python train.py --hidden_size=384 --d_expert=96 --moe_layers=[0, 1, 2, 3, 4, 5, 6, 7, 8, 9, 10] --routed_scale=3.27 --balance_loss=0.00262 --balance_bias=false --lr_router=0.000941 --norm="rmsnorm" --tie_word_embeddings=false --learning_rate=0.00954
Below are experts of layer 7 (counted from 0) of a mixture-of-experts language model. Rows are named router (the router's row for the expert), up (a neuron's input weights, with its number) and show model dimensions 96-191. Each number is 128 + 32 x the weight over its row's rms, rounded and kept within 0 to 255. Numbers have three digits each.
Before each expert's rows: a language model's description of what the expert responds to. This comes from a sample of Wikipedia text that the model never trained on.

# expert 25
Description: Engines and aircraft. Technical words about vehicles, aircraft and power, such as powered, engine, Aircraft, door, with some motor racing table rows.
router:050174148115127132123149168103087175170129098107114098064141168077147160127109120172142174102167122153142054161150173112105123120115165072118108134118094126181099119159160157154152109110131104157138079101168126171104136136163074110090121148126116115126091084171108152123164136134138115139
up0:100087101125129087137161084153133125075149131118132124191148180122100152165098113189170098091103137160156139121172166157077130127168157085128096121090126100120107109097140156144111116169105113138137165094134132176127202185066141108116166120128123100096112091121159144110138156123073160084
up1:118135070099177175175054109167139072034132135131045141129165110132139125124084134200089184147103159115195118146183145180107191144140104176135136149112183135095103088034133176146160080143131119123199077152112106141103131179104124157154119135075147123163129138095143117140118082151145149081
up2:151111133156115147098138091170068166154111101156076075169118130145083168153142119079150128132069115155117128109146128095142195116125033138134183097138107122119123130188090159067130127109157171153184127164194090104115059117079107175157152146060174067115145121093137061084162142106147128130
up3:111125111171145118138087044166140040118108148121127158157147087147158134138116100123118108110111126136173073163139173105083181083105160154144124141132183123121138255103124123105177095102097125092115107129147062109124132074149144094146176121076161139108184116153165139113084149167148136105
up4:089119071151145130150093080130118125160123066142088095111063182121063132153091112076125126117141140154146073167137093108091102182144124131087117089195105189159080089192161075158150080175101145117121111112114121075084101164123155106097137168105139143183132139168134134120111141179145107123
up5:122098080114119146099134129128160161063146112155068111072181130191141155118164121153121181113120052105098119102064116111154148133133110127158179157137116098164143118173138179132112163107076157143134101107106100127114185182140112163134164121104142136029137149254120105153126161102092133155
up6:143126160167124113090131083129130176020103166177101154112150139093128124146146136137172084128139161102115092145132092134135121130133159127146072123138039099171112073187125118135146135109119105156114105134121158131140147136111080117169131133121146075121120132082181095143145102098115107101
up7:132122078152134154141161134085146120146120139137112168155090139165197157153144107057152084101172135126092142097103146074164186154095167114115152118164146120121074136180131172109096171177072120076114110155107158105048137148142139115152082068086126088132118169101117094144113145097087140136
up8:147095165140080108077123158100097124077129153126100193137103068135186116123130150146158080138068134137132086109124187074188100093105065118127094140124157118147160101084202200102142095141178159197132119094093166118124172160120116099096199143157096140116097185161054073131211157112131156171
up9:127145105125140121113112048112144211123141164170128190116125116125090138126101115119109104062153105184120111127084144130128153116146150167138158091196109119115103101100124089114144113151104122152121119183090152152076086096061141125101124132128162158140142104155122165132150138090102120130
up10:179128119207122113111122195117127156155192109112103155052147120151087097122186125140161111113112112195133104183119121102128132216128130118131061081140088127132159156112139064157157123127156126132080146141116130122139154131142147100094151144111086154110096107193096143166200112097155124066
up11:134123176109092114150120099104146131040139116165128123140079067101210126144047080138168199140161164134137155146136089089116177080132132113176133099203086146145130083088150100135101177107099105120126064087122177130143111112141148190121141125165080117160190116110137225088119094112107149162
up12:117126077091117117167190145132139104166124099096139105154097131094091100176119148121184152161156109109112195157155114169145099087095137124158116101124089128142164058142171183132053123146137154130081074078130117116105129119141168101120190200102133132121145148124112159140106144109156154147
up13:089140120137145121152131104111113154138137210133097091116162117149130163156142067089104119132125100113158081154098172148136206088092133083137141098171134133151158131130091119133145168136128124102125168096152193211136155233144139150103127116165162118164077136150150115139089119127141181130
up14:192122138154091131131139084092119190104141145159075096154123094139162102117160115101123124093142114089116143126077129089149107070080099108151154120081067132092115150127151152063129130182133169108117095202080083087118108142201131156142161123102073183159057173148116089097100090173100139140
up15:059110135131126126018147170092131151102139163155116096153118055130110056167169167109138147119104136104084142141165155138120109140121083133132097056107127044127165108088150132151090165127143111147167173153140117099137072112144157130121106075144128137162124148153096164116120121162183188109
up16:143100154114186133189101067121056105113126131172135108080148119104122173113115151149132107101155175077120162144108105090136181100135192052153115127112124099144110130105144088168139194135131138139146090134124099091119177132092168116162117107064100166155138113161124161120092137124116159141
up17:099117163145120187086106100103174114084088124197122105159084117063123218142198134097107156163170109127160110156170102112152081195148107150124178103143106119095141146097140108173092093195133109087114089099156130142118159130093117112157096098110085083119158104115121117118118165161118118114
up18:136155111151102150160102167133123165142117135150125101129132120087074127146111189166120142103143187141244110150086114098133190091061094145105087126201077129114136151148164079161114084098123133118078158140189169065162139163169158115114194124124112123145144098113125213052118098119133210093
up19:124116054048150149137133071189096105119050127167176170123099123174161110145080150102135116125060191141111117121176100061072149065124094129083175089059145106124171156158119132143117148103094129087127161120188100122081148176093114121119113171105174118117125075152110119152166148149189156123
up20:109128136200153178125134126139128124053215078146125114141149166155137142183097112183148126123102194167131156125104135106112101146087099189107180145152152143164131112144168145119106134168080138096113108161106106095062083114128129128108139097159151168129181178168163126184156187086124125060
up21:075148111128132176148092140110082180133142126110130054125111153107147121165097148103146157121116082103142079169132160113125120030110105189121078131118118068114098113073141169089133119107084137121148162134090194097139119164109104117054098119104179115151106134166101102159087179132155117096
up22:168132131142076073152134166110102128122110075170146112117043151121050063088126102113135106059145108123170086107162118113106096146141095140104201082107147094136118150119107166120102037186106177137148129098124166124135128111101159108193105176088157100090098114116116142093109137145158159048
up23:142124112144107144105093114153116085101115129146156170154107162110155211139059123120151110136165142206067091126119148083104151056134081107185106172160089139208151154123130153137107118172074155167159109102099167153150127138102099076143104068105177143077081108177201129177140162085158178138
up24:127134144126127144117141170166148132125103136125098132119125155129100131130152133131155160143121148120155127150182172127143095126163181133113130118152139153115119139123130140162112177124163127080119121083084134206125160150078120128135095161081148152089185107118093155146126226104174097131
up25:117182149091119133090172190106125107165102106094202100154128125092174107084183165137107148118124173138102129191065194171150118144133137176085076178094138192115122057147132220165152143131129119086115123144158116107116057149163092086129179159175133147127137094095090135120174106203123115097
up26:114156161170078115102169101178117106073094168122120103181100152126160093171167155093077157182110104150121153128108147059098055074128106138095126053146109136126113107099097136105124141134192126121175150170137127163088109128139104095205142113121122125153094094091147123150114106170100085142
up27:051128107096140107109120083147120113053124137175090140106103116114113137128095165121131103107130102116111135108119101078156099140181200168122098174108088080161147111115127102116091164138113157179119131070142094132144086115110133170146080147163169132135110070136123139131113117129083122075
up28:150107080123137089173185085121132176047139093113148117044104095124124145091157147156126110170166067129044140097163179137145049158129127127113086141194181113144151125141074133132176133136158089183145121102147171082153089146091102115144096142131151098116150213086174188110153075111163129094
up29:159128131149145140182172137138220076114124152142156128077177167142110083105115107120138126110103126108125140113159157151134138117097095090094087100056066101174153146107121141174093143087167147172233140120131137153108151101129132115136072164115121117145121088087148157083124121099142100096
up30:142153122145077135113104135119079089136130132088190122156142090137104171128164200118144146124125097184216115115080110181158161129061087111096121113109118183111098154179134112080198115100121156165080201131143187120107155151140083120115120128102120096134146177163088100131153182166138098156
up31:117135096067128038132148153111172116084127146161105086150152113149109128100134144171115121133113103090081121194083171065179152138140113127179120190104158124134139150099156165109144116124140115116123070047108043172087173149177042100097157107118095104118140141107144103128155099159115118113
up32:106127145072132130094063128108178129113101138101099158113114132058146102153138099218084176073134103077127088160135084087140121138116149151124175144123150142165132099119134079167142091088074111135091125124134154085114162114166132091155118113064143124141161137151099142109131211114112113168
up33:135113162134068126110168066191081161106163097153101086111109116098081111134110125127072154136153038120105159124145132175131173162112152128179205172146174113086158138153088162126136110099118110110146113134130108147077171112150133107104138092112099160117152080107155136113119140115062117188
up34:130123089169078116137195205100153096114166106131147065142105171078117166154101081164143120137116187043171095151132129139173107109129122093115154126137079089129102128083158123133093093194121136176114078092091103154115064099161152126095120177116067144071067132087125138163171091081157148094
up35:133123150123168183066098151142158137152116111143135114099133082103170182099084114100137128101117138171140118096114120152147135102075169140125140177129132143122162146121141144123099197057097108160138129093089193123116125087138107137071104146144097143104069114151123120076153108111055134122
up36:116101172102061107144160144125143107126065159087127107145109112140138155127131115136092156107169109161113165105066163093100153161167113076156175121108117105108147169125104146103173167170082115131137149158165157123146130134186150125079082093074175101127087119147132085133181143075167175150
up37:057147185095102105183127129130163142126205151179112116130129103140075144084109116097097043064078116176107095143062105148091073161102102116117035128176097155129121120072148105196114131148130136195099122157102144096184122138138050134122095145090125106073129141155113074102170151142189180196
up38:109139112158175139115184142153103132151137159135138100084140126122106102163105129162138141118148126079071098126130161143164165098145108104122159104086122121143109145098097109136188147098106107110142135141077135189115132109168219125126098117034169119167082139139137078160091158082133110127
up39:159135085097141147114157044178121113098075098142066175094134037146175135126164140157166097150163081043102145137134145112096115137150116119106056131144111117144162118077142075081076154140094131072138103166111121078161071105091195136116126160108109076150112188099113147078130119203186132148
up40:086150089125178088093098121091040101196146172135078076150173079179112072111130160157083133067140114138141111127109130108117107157125132224091160108149173133177065104152132193084151111096115146142044137122158149152133137208149070117132115118163069164091153109185107167203133126148118122096
up41:117172102134140149136069156147176131154110135105147181147119168070134170206137166100129117168153171141037132131121143084112190123139132172128157129114061137146126148097063170114115106136122076138124118092138187079100107166096094132105174160147135114129119167115139067154122123145149194183
up42:110116099168112160096116116136132130123136070173110139193123094146136152115108092151169089139099084170180145190158096150155144127105128104118120141112168073150181118212092083116118109151103110126103085147114182151103101162114081110135098081150108127135126147046104154112087094084152092106
up43:125120092111109117152125158164104080102103189105184103124143128131128101060117106105171140112159098099151146124158160153108119039141143172117131092139162160148130181122117080184137095143143116116142132128162116090168119177122140089130135134098086161104123167107124167101132128109122155093
up44:105153144114189111059104129177134118103127180163113161076142130065039107069192082102171130128125142139116193096186127078104150079105119167167123115057124103161086146102124145117130144132172118107098138171177132132176112148100119129171114170132099130076124137108080104124095092163126081196
up45:142067116105126120112129117127147151107153170151113123074109126157151073154129152182138138059096106134127118162166118121121123182127171098189129079109125172123211124128129117103114178069116101063100126163110139142131108150203138073123200182095151116107204146123169110184124150075157078117

# expert 20
Description: Media and decimal points. Media words such as film, album, song, episode and vocals in entertainment articles, plus decimal points inside climate-table numbers like 92.5.
router:107157078077091138158154165093127129141143140141131074140084134103135087103165180086101137114122153106110159099153139097150159152133159134173117137080085147153073161116134138156154156099128161097176156112105124121136097136135127139187083175157176156098183127187103073121146125122089152124
up0:196145114136101067121139159153100143129176075143179110130065133125131088123171120157120090170124143123182149119143121168100137139140056168163141140067116109086138115067100141104119120157107141123115145142097152132137152111127166112197122130109099151149190144119175149127141112099196102166
up1:122138112120120156155058129153076095098083127192132122093129151131143102122081130151150138167179117121154119109136113113105147105074169116154094103096104102149111022092185229168126087109141114149154068098099172153122154164115144144123159126103104116150089170181142144068149096159142080121
up2:072102109074129134131144169144190138206132082146117122158137118163112176154161092095189081137057162113120146197143111129150143137135105181154104204104113147136093132053117175129116065154154139166103157085168108086106107170140117110159120104108132172097116156127141165112159138104126144117
up3:141167163072075139141114125146167157160117161099095115140107150062140092146102128110094144134132096154125115183114109201148091072147142176105115100157172102127176057133107187080112123101103214156101084159141071143126091130128141149195091158108162151118132147094111096094050166155057152112
up4:111138100155103137134109115131076141108107037113135178080073097178072119128107144125101099097162140156132133146090106244117147172107181149158142201139140108112100167123126093184078080096154144115085101035176125067104156205137143104088131090148198143129150134106111165166094124104184123134
up5:138143166132046095065095139170108142134184149163128157144092172073104106151126115062177092116131124120196147176122126062154057142163100097101151136111135119134137125155156156138153103148098122083083186104210130142149103127184145089076110129142107145169116205170165112146120181115147150090
up6:127145116116164119139152096167149013125184145125142092191149178163160121180110144181092144072092099085134136150090162174129194100099172173115166134145095087147134113148132113081146167112109061090069108163093123113146157067112072125124114130066158069170127122094124121051117111120127103085
up7:116085134166112111126114140152150139165109158191149124189108122192194190109093139110122084120129140152144100177161119119082103150175193092117139085084154165104162152122139138096220120124119127142148127176047128106151184185143112120138106160135118112113158117167108145170120179137160156115
up8:086126137116125077142131177176158151157025144122167133177124144164149124166118131123081160105126146134125151141199133112192121110147178122099147055084156149178090179115115135157160106155195139096121159165146055153116095118144118096107146107083139119121151113148088166119097105080132129159
up9:066136122149062163134079147074172125189140053144177156147136100130134101111094151139086117057083154198202133124165105163144074169095085098152158164106085130151144123095188158144140170126105069126148139078136150110136114119137118177154101147172089111141116148088124107118111141070087132157
up10:142129163142144137144132123142110153121126103153136102104141152088141196179133154091096093073225083184132067123152100162142197157161109155147130154102152184144063089116137143119148141057097114091153142162140187110117167136142121120109072089117168153175100059129114186115144122159119099139
up11:107128125090163106132105115191131118147120173136074107141110106150189136098175150144107082135172112165132163127093127117103107149122177113154123122127167107102121164154079125136120095136106134124067087120194162123117108168134163113134107162111117077192174177154174082188182113130142140060
up12:144087155064099074101171121100091086135147191111142167157122164103130203156137095115103148079128135157044192146145130142124170074089179186147103132107124111095118120184114155100146117069098177107225103152179228061133068134161094118116062117173140099157092172128129082105153097098117154103
up13:238117129110138106107174095138123109130152174204152153137146116072116111069090164137136069140201188179140096139183136157103139096130121165081139155155062101127121149071143112161186120205096142170150125145161132143120138113173141145115173113124130138109156140183150108096135168184172114136
up14:086130085170109129079112130096171133077124167079115110125158066087126123111064105155123140116162109095068154104081156096117141086128151149117090109124119142165129118095122069127127105083167076071092131175104121186145130157138091166178092129172155138109079096151078137159104089126078150072
up15:165153127080151129095088138131080111134110132142106133144120191138141122149118208146135155145143090097152156110131120085100139155170175123072107168136151145074111092137117161057135105096109143148136151104161150136046115185103097142121107125124092131138133109165173134167115109152165113154
up16:197142115171147170138029095136114168136161183118125104159120169091066050142138160163182150090119148148103125141125090141097105067131098087125131139072141091069105128126106101193132086107119100097162143124149123129154098150160101125165090175169165159141109086117055107096156113119111076109
up17:105106100201097110107135197144118128150152156097134177168123125137130142121152173110074114122115086149155110086116137187161168136151142142176086135132052128123096105206111141137136178175182173081184112063121108119161173115079185105143134136106161127133120101093172150083151147124059139110
up18:096072180151073089126137130141116145134193125135072114126159109167172127105171070128090126113147157162066076119163206149067094132117104114160117123172071141127157118136151165107135095175183125096087125062169158115115155133128136168122079116093144127074153127147105114144076117108087191128
up19:165115132109128171128158114181056072113085143142093188128107113067115105142125115165137145144119118108129123125166168135141115096131105142067165077137167115140087049141177152120140071107168088143139156124157118128222086129136124106078109112133100118087076092048177125117118128119088128059
up20:154103094094175125169102096132145120121124168104090067125099142133117123101140146140153093061185159178130199099165113117161138136172181097120140119104160106133150100083147103106105104142101088162161126089183080129146143170126160145102099060118110067127106112110114160168114148161150149159
up21:127136106093120145106074100133143215135133138180128127104120126093069167177166094097145147159143137117153146167098095106166049070123060139149107089110173176163133135068149116140185109112124142098124066155115151117083082173078137112107187083166116126082153168144175142061156143137156109180
up22:126150162091124118147143101113187157122105121132115104100141104158169103125163127114178129070108148186100143171169102137163128181152156098116200147097149099199175136131136091155074130175096073138073162149047106098126133186155089129128179151130110077159130094143135121168075112105121122183
up23:100186161171123153120165100128165144153134152121167192130124071132139121095097149149105166109139142117103104134135117155136190150127116062168033101150089117127092188134094140149101135116155134144132168136082106141203147174150132133093122129195199083137215120147121142179096149131200153127
up24:062084111105145107110180129155105122148145181089097143134142112138171134119097112157140100155109115090209126139158090097134102133204122188142120111135130110117172098112094143168133063154111108146058074125176201111169104145101083158101109078120136131105175125108140064129144080172170120138
up25:123036111082140111126112150143171133107126114148099047143084139129130096130099103146124118163154137139141164116114107109151181084121141175140115126098100119149129116146122201143160178110128191099105126087101130127204093114187164162194167224094144158121146157099118106137085135142224176138
up26:141105189128118096126139140181165117145101120126179124106185098105099108126142066132156098126158141122117055092145068079094170129119131068101076114143118073143155080142088141157101166065093110166140122126097128171158121135103143106151137088184168170125143133128184206082152147082135047111
up27:101131168137074152102137171141136125065174084093076137149116142100101165166116133120180103121134035146088147095119145145117208130147125126142143123137077116082139110130140101118156136125145128133149116139101082121184111137103109103138136151047101127141094126102116141112155158099114153108
up28:130151148173104197152144123116131179122127079112065135172155129120192180086119159180124128134165090078104130110075125141150154133134156129092111172193123097176141145126129129112143104130112129086119054100109092108179124084148096097109141076153083107166112191156128121159203119088111125153
up29:100109149102098103086119104126073126121077114213091132142108093117200176147128103182117134115144128135133159114099131136143133106153172115134109144180118152167114102105125133134097176065094102104136135111141140094114179166121139134093059130127133132149126096133110102142095164152154176154
up30:111125190176122123122147119157152107119108122140140132103163089128130123095151143119144133143149179058149129132141131115106060143108111125134073122168135156106100120058137115096171138158092106115166053078123112158111154202151080104101131121177150162105132179103114138150110091144148142124
up31:096056093162170109117098126173144113086125163121145101113181115155113109079091095106157109158051057140111133179134145147122175106098211083089141081129070133173141119131097128127105185084118123158100161149185119110115117136140129117101128112147139097096077144115171136121182062141161213100
up32:128056077148131058163145138135138174171129100083114115122037119106140112096111113081160113134103150139129159123109150130143144105090159070116128186153162113154064114140141171122123184082138087089146154072194171134084156186151162144098041107149072130134064139165108112095127112114111132130
up33:085124130092141085081122136147102130072110124142042100124133138123157221101120191129150132061111134119192111123122132142146130115151161081175133156074095154136119178119088110139109065153098113179115132111097129150060086117089144104093059141079185078127171160165191069115105157157115138138
up34:149111123056141079108121115137097135109149158149090139115076154120099095141150132114093074166105105089114137032098128159118171124101149128137149161091114128099107126144151107177145092133138111122099121127063125188093080124123178131180112116139107097131118172164075103117104139144113084142
up35:169124129151122195136146144137156122180081082123096126155147184165143092159073123104098201061131158120122148091143162154041155160142112093093157112139118116062107178099114045052173111134142178112149107149178098146122083154144116112148112094117175106158157150165114165208107162156119091117
up36:126105124090134099185095109134092134059095125138202131112148110110168159145121177126123101027191155089179072141148057092102153182114151110102148112071204096128079087152132137131119092144122085122079109187134158117061154152152086095112184121119134125061121155100084121069114111173136144119
up37:195104100117129135140139133113131092155133101141105119118173077099165085139158168167118108154113225080137131099100113111075147146092080157107090179151130113175111150161119077155125162171151105180124118126055127133106086134138126156109130129144126151168114116116113208181097182114130160171
up38:107126138146087152149169115121147135093102162081142106129084112131150090126082131150140194112131125185184151120163148135135077137158136099090135099148105112130172089138133116065113083120175126123152132101126067181145162114137142085127162114162194135162109114111140079178174160102118140111
up39:125080133149092104130115149164158123098166097144158114140117099123112116165124105101142161082091093152144161148141161123118114130182067144132095137163168140140136120111121113184107118120130133160156163106144184119152155094143180113069146149157121092148126090173120140118159170052148125100
up40:148125165110159124111083123106137097148081156122102132169168102095114192140124129110140171110139139136122108113165117125120081118110144101170090116077130148139112124128108174157154107124108155168188142115087128113171049170125096173105099139088136123123126121107057117165090119158119105198
up41:103128118123151095109104084014105162111119144144126091152097147067077055188109101102119120102183049104091122082150104160138116140113091116138083130108168178119136130141121144126119108115207122189117187113107121155125136196118132123123154105171133080133140122089080123082093116113109127128
up42:114077101084088140147109136088092114110150107167117115131150121125076150141079124129128125138096129102083113137125109114154131083137123138145161208159150153135123158133156095138128104090104158090158140146088083091140132096178108184125148120131116161143127044127150153089078143137122114220
up43:154129134080147136162127137129148131166155085100103142148086083141052124111094171180182082095128164139160180138103084150159080068110137103127111089151082178142116191089075177172146166192103085098118169118110156165148117166082156194146144175194103109067141123148171151121127145139119114136
up44:075195111106103102153133130149109120076092144118171168135086140148107155081149094101113125144113187109090162141106076134165179101127119128113042138134061139123145143076153157146136159152159161124136113143089163128104131168140146184124137161142101112119106142104162124113123110157115170213
up45:118128105092180177167052108144125107105165105098077161148118082048126138100107042170074165117146134156136133160140132135099171189133132116148117123097158108089105107119108108139139127124033147090131148132120117114103107116138138091106156146109165103154080129081162162116053168157127174130

# expert 53
Description: Institutions and awards. Institution and honor words like University, College, Award, Film, Museum, plus infobox field labels such as Teaching staff, Architect.
router:092139082077146063097109101174103072167141165201077180082098076147101149116151139134118104177121032105110088098118081146059150155176089146093113119121124147134122160159068102124111133139176176174190195127133150161142178130142078128090090127154147144097143078126081101119134175170119183146
up0:189073121173104159132215161152163097094097139071147155167115111171134111101132167154098155138120072114142152137139103085112162152112111129115096120129155103100096047089122120143198097162146154127105135039084058113164110109125184145136126083122104104068162168066153100152114116087169148078
up1:171137128155110133128100121074162067114150192142196156064143130164158121209176153173117055044134141233140118166090191159131184118120085175163125117150193176145140183138157145131124105202135149145090128094132100148178114099162106095134149185099140051156200139160169110142086130153140129141
up2:113134113079129145131096210099126110096104134181137129128137131089127131152143107123178070094144149142121132109155076164046101155170090144159114151111089122109148178123149156160107090111099116122141075105125200084098139203101141152097095122157168150117153155114097132120144127155093105142
up3:102109141200147176141155117130089181061116105142105092158133092126107132164181114104106204144094172093161109128157126088090163115140163097156143154050129139178138063123136191130145097131157129031151143130148086176105148201124142083112086100153131090154129118150123122063132094111113130094
up4:125087137147149135159111114129089135128120136113115141093113130118134126110160132106140100123154195131056086132136156139106166070134133108088154163117163153154110142107088135127085142087060072072142162128148129151217171124050127142142124181098130080107117147179164138144122145095154125095
up5:095193186178138120073123105129180114154083149152091113127155145130156137078066119140163169104103124124110128117150160096108121163156123130139118100160160127116120111126107209134172110075109173159194131171151117145126144133195078135143141098139148112124118078120124115192158163142086169110
up6:153207110167136123148074053133161138125153138181105121173135147135127088115150180139180118101154085119090128034196074093194129128109159118151121130123084122146083129147117150168111168076176109131179135149082099151101116178108094101163164133103165156099136097161067119187131094114135093130
up7:138140142093120144141159145156135135086171108159127154127156177166071137164111077170085086128142149133110101159124131121164142111090089111110104091103089108127131095107144130108134147157136077167134118171084115179112193140089098141152193135124081133167123126148055178122141174128185120171
up8:077167125079160113132117131129065097107150135180098119090049112090143126083141107172117164165200139098144114097190059161118086183133127171147122130162132157108066091100141152136124101088105150130085129148139106140129183140124158162160082187122089154139172100111127163149099135122122096155
up9:087159110094116099151146138101120097098215114172170153063136174103131122168174129118115097165099140103034127124173115146137149110139127147080074120140132150139102131106094188092115138086130119097181115077120105161120112089132116111174129118109126144136174092143102143100112133121162098188
up10:160083096136157119156162121130087134146242077084144117120164112109149105154103139161106157154100109120127129141104144126122125109102076182119112101114124108147128133148093107127130121109105191123166090046129119128080167079131145053142079117091138158101086088141174099113062145070119171141
up11:123125169128123121167186084126119130106139173172090114172117092145107095100092078056122147130132186136166137179166124158071142106180123136141127131119150125128136098103094054111151175087154118134093124126130103124106184116052151101148078099095105093165100140190145117140131114148105110104
up12:126096076098141142094093139081174102121105108113099165100071106123113148133191132091089131125148111141117119143190109170108129140087130116146132126144144139124113111247095102094163113129162142132072140102196091187115121167195180177119102120087113090159098112205122113145096080124134193135
up13:166096151172130081128143158150159108165090145083177158102167133079132128145150139148137102109148125099158149136095153117157168143138157202098111133083117129111113064157058154112130142119063112119154070117085123110155169128143137161168120190130136146208109157082081124087080137173142112096
up14:142150133168077132165146114109075189116102115069137129151115154107168144159124090148140130153112192121139121055168106123170116135092134114228142106147124193140176170123114102109092150128074139104093092062135117039116147102136144166092089106121197096146113097174095133091126183119150148093
up15:114116162103074140153140129127065135217146147115155126109121113159143140152121110109121186085140128115097150131171171116118180192116151123127080191137126124097105057120119214117156175097188120144098130173139184096158142126182115150040086169131137146156188145116079166185127147124168130127
up16:115038083167095125057133168133088108183144100108121146162152115105119209169134075088140133135091143158162092153182194131081143122127100146161170104095055096129143150106095153073094112158169170100118125145117148118091127147138132119141146107135107112078098131093153141129102157122125153145
up17:156127131131112141187141135097146090069042129133102072041151111121138115163193161160171164153116109147211154116164126115127116065081105142111112075132131145111162170135147092100156111137125141082159093061166118109141117110107078130191170189122155085102093093103096130112157100171115114138
up18:129110126163113156144108132148121092119127158050093142047110097088187144084078142093127103085115094078180101176092114074183175119120132175129152111151132115163108077175099107171114133133069154116171124162079112103144096164194154124088132129193151114139101076103160114022116118165115165074
up19:142167104173096140148172175160167204168148142086121176127147118172168165140201103158151099138166094158118126047141157161138158152101088136106180116170070093136123168149112102112100086165138098141095126042162128136115206129138106107186085100147124094196137155117119163157155072077116172132
up20:127139121089170081092075127113169147142105178126114139100120106221119136159139141155196166090098131134073130105129112140104082117117100119111142155135128069077118128104049177089110098062050119131131067143179137143116115159138149086102167119065134141112146163123172099152127109121152117125
up21:179172123138157118061118113156111043182151150141121136162185154120082169127126144199157144141151150110143139128120105140114155095118115129120081091134121084104152080160165106124132143116074091148138097125076144101117058110176118172113138079194081103133155095160143125090103125158146112135
up22:110110135116116145064089105123126136096119121122080132179085151139164145099138065119143065155100109129095142141095151128070128081142101161117142144191137118168130106150080113129148100077093173130133157149132116117099112078119093095183122143150074107140148183165141117130162151141171147083
up23:064126204145090157114107124171108118092108112125122112092150130149142122076151090121138089092101179135185123130161125148159122178139134109168106089078129101059131102084145103165126119143155166170097103146155136134073059161104134180144083147135152088118157147132053143137131187135117164134
up24:138144126173114089159144127126061196099157132102170127058110084124127138124121154107098130079141079150067124129083075109071112166119151133086144167112137097125102071130172154184127172169135150120111111129139117097078093149209119105116129103083143110143104112118130110097151123150111113152
up25:123161147138109165097148090102087175148133181118113118129135122141077166124115133128131076113050091194098189103140174163062161111072170169121117096114122133063079201114139115171133202102126109158089099108131085100108133084131098111119061112070174112093135104106103146109177103097108155078
up26:111156150142157178083107121075140151185165169151141159116112142081159133188134133131115139081094093078121092169140104092127162077080112153175146110152090051127123129064125096236177075110182161113120147190102151174123107144177138124118156162125149120137130123178089099124135135100116131151
up27:110087051081054112112149079129109090142151189169081110096121165114165055160096220174082111072164157156102133128093164117157133150086155094141133133164098165140108125082117128137176079137088091150135121180097114084094123120132070135094151089096199069119138110178144154136103111120191100173
up28:120151125114119084167178141153170096162094110085156089121105129075099125159138159108110114186173094110146140161092130093128186170166122074183130139160145110089042097082133093152117152185136134151118113155096185137091150129115172145123090042113110109140092057078182128126087094152139095152
up29:132080111098156097125118085130125128085091195104118151132129099186061166111118123132107114186087120134169129139186173213142212091152081150087137099150146121168149126109144137145160139091126106166108174185138141187152156131128180098078166113157123111103182166151201120131102170130120104119
up30:120102143117143135042138123048186125080133162148104171132104126132123081129129135127150123098128118154096154089157155090103134145071119147124155134166111123114110146123178079144149104158151142109155118061125177141088107156177158185147099103111131124154111159114138101102093138133110170113
up31:148109117115166112123110185184151136113159067158116106088112132093146063131170146180104124061156134114122109181149110154081180099151082149069148123131154134072156102062155129170077086120164128170194158141179161072088127077154144191081112109093103190163069095072168099075090160134108161124
up32:133126096098161109101097146139133102085188139114158112098072083173164100129135123119093073136150134123158090127068099189159095143165144096156178132108086163123158101094152191101119175154122069099158098109140158175100132158095145085129081108146146115123187082138103105100220119109156114125
up33:118140105124131163082171145088110143121160119098121141156094113056066162152146105151140152135138095122121186134099064201129133120149175156110215150111182154131139170114111151086105125093202069092100155167103179086142078164124163132146129183167177143164152113145191136079102101137155136158
up34:186108140134115065169129102202083057146146070102110159101082128097092124141134113092125184083171089128116117171124106096116169134112131155134076139115121136179104132113128122106147140108108115106154110193141081146123132145101127117161116155083110063132156025148122144172103135114122131109
up35:118112114128167083101153148134153077126133103150107104165139109172158153151104118133115083087112161072178125115121085136116176143152075127103088124087120093140183150158139213073074098154170119058090178125097133157160120152082114228146158159114116163168102129164075116135132121215090132148
up36:148101095102228158134141094076149085104150135156136167138104059118110153163105170164138124146115046077120106194160121109144177156112093113171108124130140126055106110073107099151151157049109089152147156203128141089115116132146124176145122145111084155176136131098198126160129150127178178148
up37:178093114178161116148131115149131139111161104136099158145133093086142067098064151159143188136106132113116085200128148052136129083154159138059124110133150104148118142146167141111097163130138138107151109151103195176079106143132158166118157153087168079167130135172163143129163152099169152147
up38:124124141101100096121119128146101110092155092095159107151130156128086142130046143160128151121056133201052158132110144128148078105109060140165155164126106096172173118139129094080054113137164103180069118122137142146081123149180204144139154112129091139122071123123129143137158140090092153138
up39:144152131145116193181099132089119150192133058085085122135128175120083117111154098120133140141196144118168100054108150121143119130135062160149148104147107177154118091126124188158048100171132115142090082120171160141111129127129144143086119140137143132161132093122121169116159153133158135196
up40:066118159136059104103141155175153170174053154115120134063099080131084163113096085137077136107080154117142138152110088123094137132133126158147165103174133142107145128093094140128121081134107159138102204136153134118096164149098142095180099108054169098151128107087106170102169186092103126098
up41:141145091130132196071135115130131104118135064114101149137120143113071071143170045156186143147095091113094084104166115079102130116123100143151125106127158200128133115099142163167071105111103152122123146137172153203138110155177103087070122154164094166104130138131128153093153149183079133117
up42:075172142140093135132125192078064097080137131099116188149161122121135160140112145135143123166078107148119190147063060089121124108109122104136092120150154064121159119132095107092126169146109157164097105140117121152127136188155125129127147131109133128105165123114124093103103118170126122087
up43:105140166184125145104115145089149073134102087129149158129079125137065129077124157130129119105164198110133128168159138123113150169107150129103066107129120125116134125127135161089141177148083182080144119112126123127138101153110158074112145111087095120114165100165173145136114155109127154154
up44:114153085115125147144120129103079126163153148148146135173164104088152089145108068102117155093117073161044133106096142157155203140114155118104150123067141103140131125162166097107202118153202135123162145161106138058156096121127131103110156124123127121161128140134148148143139185095097077122
up45:133139118157173126079101079116128115158118102117102138145117118158098138118085114141117118127180141084142152147188147131162176200159140100164136129139125152142117138193150140098164165101139148160130107116043209167085086105114101109088152142084085168120177075110090148156132149116104100130